python train.py --num_hidden_layers=10 --hidden_size=384 --n_experts=128 --experts_per_token=8 --d_expert=80 --d_shared_expert=128 --hidden_act="squared_relu" --moe_layers=[2, 3, 4, 5, 6, 7, 8, 9] --router_score="softmax" --normalize_top_k=false --routed_scale=3.31 --balance_loss=0.000356 --balance_bias=true --router_cosine_scale=20.0 --init_std_router=0.0355 --lr_router=0.000936 --vocab_size=16384 --norm="rmsnorm" --norm_eps=1e-06 --tie_word_embeddings="early" --optimizer="muon_variant" --learning_rate=0.0074 --beta1=0.95 --batch_tokens=[65536, 131072, 196608] --max_seq_len=1024 --train_tokens=523000000 --max_steps=4183 --dataset="wikipedia_en"
Below are experts of layer 6 (counted from 0) of a mixture-of-experts language model. Rows are named router (the router's row for the expert) and show model dimensions 48-95. Each number is 500 + 25 x the weight over its row's rms, rounded and kept within 0 to 999. Numbers have three digits each.
Before each expert's rows: a language model's description of what the expert responds to. This comes from a sample of Wikipedia text that the model never trained on.

# expert 35
Sentence-final periods with line breaks, table-row endings, and == heading markers that close a paragraph, row or section.
router:511513522505444481512506515506478476492507523450526522505489481519486502506514523476490539533515503494480456505506472473490526510499518461476458

# expert 42
Function words, backslashes and word pieces in mathematical or scientific explanations, such as LaTeX \in, to comp-ute, equ-ation, if, whether.
router:457457495477489514489497491463538491467481512503463498479536498521503536514496531465460498485529493497469486465535472556505452498519469489526473

# expert 54
Opening pieces of non-English names, especially Arabic particles El, Al, al-, plus first letters of names and non-Latin script bytes.
router:556506517459501500519498483505475516471483490501512563486473521535474529497475502551500509516494484500535499498498549484546517496494541483498479

# expert 47
Capitalized first pieces of place names, personal names and titles, such as Mag(deburg), Lis(bon), Georg(iana), San, Los.
router:536533512502529487471508467479504474489537473520545535496503515527504519501466442540520511530498526519538506510523547432522509480481543453532475

# expert 10
Participles and predicate words after was/is in sports and reviews, such as based, proven, elected, medalist, goals.
router:468457458550476505471484496478503499498462518514494498528454505478512484523488508462487479472490496467537457539496494478493492547494522535533491

# expert 50
Paragraph breaks, == headings and infobox field labels such as Preceded, Succeeded, Personal, Species, Website marking section transitions.
router:510527479511533561485472510519496454539509555464515474481488527539443493506463488512506489516563482501479468467488454446447512528516439511492487

# expert 2
First pieces of longer technical or scientific words after articles or of, such as ge(ometry), hom(ology), recept(or), mod, bacter.
router:502452490454498516480495492518545504449488487562457497486448534512531471534492481434535525480514481476492495508528498497512514517522515559510538

# expert 25
Pipes, spaces and digits inside sports or results tables full of scores and numbers, e.g. 25–23, 6,343, Won, Nominated.
router:525490431523475452479492464514493565491523478508540490504490452509533513507544498484524480483479474491518515530517494510487476506534528453511542

# expert 19
Opening parentheses after names or terms, plus final pieces of foreign or personal names, like -ić, -ensis, -sson, -ini, Cosmo.
router:499533478479492490528501512497521548507552515551517500491474533494493507465490511526498465463521470455493467505515493507522528525505515474506502

# expert 46
Past participles and action words in conflict or crime narratives after was or were, such as killed, shot, sent, forced.
router:477464524536494516500511514511523510495482539494448492507548484470490526527523507468555500475483499485498506486533528499493455502504492529521497

# expert 33
Word pieces inside personal and place names, often non-English, in tables or lists, like Jiménez, Dobrnič, Chandran, Roy.
router:519525501503518468490501482484498512503548459512512531517493493526485496474476527549511456490529497499478477510506483464505535507484513472548523

# expert 7
Column-header words and field labels in wikitables and results sections, such as Date, Votes, Candidate, Length, Score, Round.
router:475489502535461491473481510464491443503533575455499462490481502484515520551497485481470520468496527504524488491504498463489488512528497515488525

# expert 32
Prepositions and event verbs in historical narrative after was or a comma, such as in, since, after, during, founded, opened.
router:426479460535460526509471527522534467497484482456486514516512484445519466478537494504499512510492493483487507468477513539489447472537471495454460

# expert 59
Prepositions that directly follow a verb or passive participle in narrative prose, such as honored by, upset by, during, against, with.
router:465478475510461531540504495507508478500503516457512541499513478473524515511499532523533487519488477505530504473485500548476451472556489509464444

# expert 63
First words of multiword place or institution names after of/at/in, such as New (York), Los (Angeles), San, North, the.
router:504487493482471473461509456499507483474513472511513516503530497508522461505458477521515530535495513499537521498502510504513474458514549497494488

# expert 1
Short consonant-led word pieces and raw byte fragments inside words, e.g. -cent in north-central, pop in populated, Sim, Korean/Chinese bytes.
router:507481501524462532478510488456517559509519496507464471501472538509523482512498502458491490464524486484462500485565480507556518529469524490498513

# expert 53
Sentence-opening The and determiners such as this, these, each, same, following, mainly in census, statistics and descriptive prose.
router:491509525512482483470485509544490471519474546481472500537511516472501478497487506458461527485460508502494543501517490488509501509495470534459507

# expert 58
Month names and day numbers in dates, after on, in or Released:, such as September 29, 13 July.
router:453458494552480502513494517530528478518487444432482560550521535500462504501532506506519514521464486519513502487466521488459484454495501518502517

# expert 16
First word pieces of common nouns after the or a, completed by later pieces, such as pil(grims), att, sw, prem(ierships).
router:476485505494493551474504501490542473466453522492510533478503515536513474543475465444493479460526491459504470502485521509504546499505517513532503

# expert 9
Mostly "of" after quantifiers such as one of, some of, much of, plus other prepositions and title nouns like President, Minister, member.
router:461539486506491518478488457522518475515441494521503462530507518455527495494493499517499488497528467549497490507504520491473488518498507497492461

# expert 17
Adjectives placed before a person's role or a noun, often nationality or profession descriptors, such as American, professional, local, political, Jewish.
router:530518497522504556507515499561493497501479533445493500513539486448515507544519488486518514496504498492478476503512489489509457479469532572540505

# expert 60
Inner and final fragments of personal surnames in credit and roster lists, such as Steb-b-ins, Weis-bl-um, Nap-olit-ano, plus Jr, Jones, Smith.
router:531512532501516516528544490474500517472530477533476507514493518541466537518470516524519479510512502474505487483495479450490509509487499483494531

# expert 5
First-name tokens or their opening word pieces in sports tables and lists, usually right after a country code such as USA, FRA or ITA.
router:543508491513556494464535503490501504490496453474530524496535512486520537513517483511465471491558485481521496513559515492488502470487491485556553

# expert 12
Pipe separators in sports and election tables, plus three-letter country codes beside athlete names such as USA, ENG, JPN, UKR.
router:531546488505532468541522504497446473453513495485522494485546498501476502517512514502506493483477441466483505533482518475511506516557517517488501

# expert 13
Newline tokens ending list items, infobox fields and table rows, often after a closing parenthesis, period or pipe.
router:481486546533493489529474510506461487484533518504508437521511488555469490483523477514486539495494461482503474487511467524463555534479508497513491

# expert 48
Nouns after the, his or possessives naming people, kin, groups and works, such as brother, son, player, team, album, him.
router:532530558515556520480557481532504437475438537517484496516492468458536449495477509490456541460489517505464504534488501513500506503500500535516522

# expert 31
Conjunctions, relative pronouns and auxiliaries linking clauses in prose, such as but, although, which, where, was, and.
router:469524518472503516538479500510485525492457568483479526504538471490524492494492549521455521496520500491512482485487514555477513478502484502497496

# expert 6
Articles and prepositions in geographic descriptions, especially the, in, of after located or lies, plus direction adjectives like northern, western.
router:462505477566457553487472468539511533552474526487502537539490487472499504521489491478487496475486513494531490467543510503496477447483519510484483

# expert 11
Opening pieces of lowercase content words, mostly verbs and nouns, after articles or auxiliaries, such as lit(igation), pred(atory), spons(orship).
router:467509513483502503572541487502541505532452516505484506511511522485490476545491480451493532467505503478445476495533514511507491499538512499538483

# expert 4
Given names and their word pieces before a surname, often after a pipe, colon or "by", such as John, William, Gerald.
router:589513504492534518490522518460493492530520462497517533472478530520504540505526511522487515511543489516502498500531518512495472467505526523548482

# expert 3
Spaces before numbers in names like Terminal 1 or Route 171, math symbols (^, _, $), and word pieces in species names.
router:464546504550502508460479478483521532501522509535493477520464533526520496490519488505502448470482487496512515476494507490524489485490546519548475

# expert 37
Digits, variables and abbreviations in formulas, measurements and technical text, e.g. X_2 subscripts, kW, hp, $30,000, class II.
router:512509513546511499496528490521517521507518499506465502499523518522478498492458487496500533517479485531490496517518541449534472467499486542485522

# expert 38
Word pieces inside non-English words and names, such as Spanish, Greek, Japanese and Hindi titles: am(o), Sut(eta), Mat(ia), Bh, Ram.
router:575527507479498478518497453495523525476526456544462544514497508541462487487449496497500476526497511518491495487475507486559527537488545446487498

# expert 40
Digits, pipes and separators inside statistics and results tables, such as career goal columns, vote totals and measurements.
router:512501468523485428477486523490481553528506506472537489495560490496495479515517485504520513503500492531515483529501506496559469483503525506481513

# expert 62
Lone first letters such as s, f, b, d, h beginning ordinary words after articles, such as s(apphire), s(weet), s(lew).
router:484495532506525535520490507504546518475489511569439492487473511513505499518478460460514511519477482498536507469501498538542501539495533477522490

# expert 51
En dashes joining year or score ranges like 1887–88 or 11–0, plus spaces and century digits starting years.
router:465521499531504490506457556481481481509531485479500441519509503534507488508541479513518532480492496516493510486479506512499517518505499510521523

# expert 44
Opening and middle pieces of personal and taxon names, such as Jeff, Hob(art), Pers(eus), Suz(uyo), often in biographies and species articles.
router:508532499486551530475526483450506480524492452494515518532506544544491510487525452533479480495540530475502478501555514492550494506473521503501485

# expert 27
Quantifiers and prefixes right after an article, such as all-new, all-star, non-, anti-, most, and first pieces of split adjectives.
router:508451513448476490543482480517493496506478522504487515475513514477555514507508497502486512451495503501491484467499516490495469503435499521565529

# expert 34
Country, city, state and nationality names or adjectives, often after the, in, New or United, such as China, London, American.
router:529507507522501488533549544541492510477504526468468504524544527447493503516462465491497536493499497463457487505520468473483515470483531577498498

# expert 30
Forms of be and have after a sentence subject (was, is, were, been), plus commas closing a name or title phrase.
router:500513507478514582497488498464490508499469513449488512505513502483496441495530528527500533495487506497542467505452497530523533491555489547501528

# expert 26
Words inside sports team, league and place names, such as League, United, Cup, Seahawks, Conference, often in rosters and tables.
router:495491498513470479468536494474481496482520485509529486511507476532490529525488500520496484504518520443523472513501479487483518481502493485474503

# expert 52
The, that or a after prepositions, especially before time phrases, such as by the late 1990s, later that year.
router:457499464547453513520460458537504469518474546517500490521519488452489530504498531493490526502457500498511500472483498548461440457489499496504461

# expert 56
Opening pieces of common and scientific words with clusters like pl, bl, gl, sl, st, such as pl(ains), pl(asterwork), Pl(antagenet).
router:534491488506513495519469467507522482493476472547470500509460514521501451488487454464493480537506478495475497478521505500533569525511516527482509

# expert 8
Pipe, slash, dash, semicolon and line-break separators inside tables and lists, especially sports scores, career stats and player pairings.
router:472525519497500482548496476493480532459507506534520493498481454528497511530483509493541472510488490472526481500479513500472518504516489460504485

# expert 14
Century pieces 19, 20 and 18 opening years in lists of years and date ranges, such as 2005, 2011, 1890–1977.
router:468496507501486445518444503553425497529486498496487480522516471544484522486470448521518512506510485511533505500492499442497484503497489515523504

# expert 23
Modals, negation and adverbs in running prose, plus fixed-phrase words, such as would, not, However, as soon as, by far.
router:509494510521519526519479496526564543488443525491463523515498497463545511518511526495477538475536504528498495495489501528486493519514488509505517

# expert 20
Units and words after numbers, such as kg, metres, seconds, ft, plus medal and place wording in sports results tables.
router:493499515526463528465432495524498495509497480498486520470532500509485504506463477431503472477480477493525492524450499519499476441465508543487528

# expert 28
Prepositions and linking words right after a noun or verb phrase, mostly of, plus to, for, with, towards, using, between.
router:471504480500442537500508505536519501488481507480510502525513490454504506496494527490496517472529493507514510505521485539473488489495511512486434

# expert 55
Prepositions and commas in opening definitional sentences, such as species in the family, born dates, located in a county.
router:453526477506496506495454491487513531467503541464545542501513528452495521465484492504504510536496440508493485467507510505492468490482517527508475

# expert 43
Country, state and county names after commas or in locations, such as Nevada, Quebec, Carolina, France, plus endings like -ville, -shire.
router:516486528542520503525508516538500488519526477505451506554512518492498501494459484538498505474500548464481493516564492450484502502460518503510511

# expert 36
First pieces of split verbs and words at a clause start, such as aff-ects, esc-alate, prev-ails, and the pronoun He.
router:501483533480481553525493503472536537494463484506505503469479488520508463524501489507509502502553510509555468476510520509517536448515464488522502

# expert 21
Clause-initial pronouns such as he, she, it, they, who after a period or comma, plus the prefixes inter- and trans-.
router:491486518478495527523494508540520488509512516496492528488510556460500551503465541481457517487510496469534541433492522548481501477500463542521478

# expert 18
Adjectives and adjective endings in running prose, often after more, a or and, such as beautiful, complex, small, traditional, -ic, -able.
router:536474510548459526507517542527489493474442539482458501514474540465515477507486500456500508493507524505456484520510518476495505476477517547553504

# expert 29
Header and field words in tables, infoboxes and results lists, such as Date, Location, Total, Runner-up, Scientific classification, round.
router:443515501518472510451513494492506507502482481503488480554485531475530533562483501478488473492460518504549537513509480476466476466502507507489468

# expert 24
Spaces, invisible marks and symbols just before numbers in tables and infoboxes, such as coordinates, years, percentages, dollar signs and dashes.
router:493495494558455460463489505519482541505509528534481491487504492472546513538503490470493510445512488514507523519508531486466472523483495491488473

# expert 61
Opening syllables of common words split into pieces, especially cur- in curriculum, curling, curved, plus mar, stri, recept.
router:504459517497520532506532476488521473470490518547492520509461555550523494492500430461497495521497503458449471493475505509516537512494520482492538

# expert 45
Leading digits of years and numbers, like 20 in "2020 census" or 19, and spaces before numbers in table cells.
router:475493500539495478516481535515494557509489476491533472537523491516496534509499497469525535492469488499516508522494514516501505501520453485504489

# expert 22
Pieces of non-English surnames and taxon authors in lists and tables, such as Sch, Mc, von, ö, ä, ł.
router:541543542511542505517506475496480557472547453545485504482509535540467495475432500507553477538480480496483486509464500466526518519458515472513520

# expert 39
Final nouns of named places and buildings like House, River, Street, Park, School, Museum, in descriptions of locations and heritage lists.
router:529499494536486486507485493513483514528505513556465485532486507445456500532503480492497516497501519449467503470519490458501532443509514547467520

# expert 0
Category words in infobox and table cells, mainly party names in election tables (Republican, Labour, Liberal), plus headers like Votes, Candidate, taxonomy ranks.
router:506504460548492524430482488537536500539497479511524470505463504492501518546487506537523461490503483516551503553513490464500515499525500504502484

# expert 41
The and prepositions in career biographies, such as called up to the national team, against Ukraine, member of, joined, attended.
router:470478474489487501463460493522525489521489526515518523521501471492514515523468509516477483515500478513534519458504497513474443459494489519472472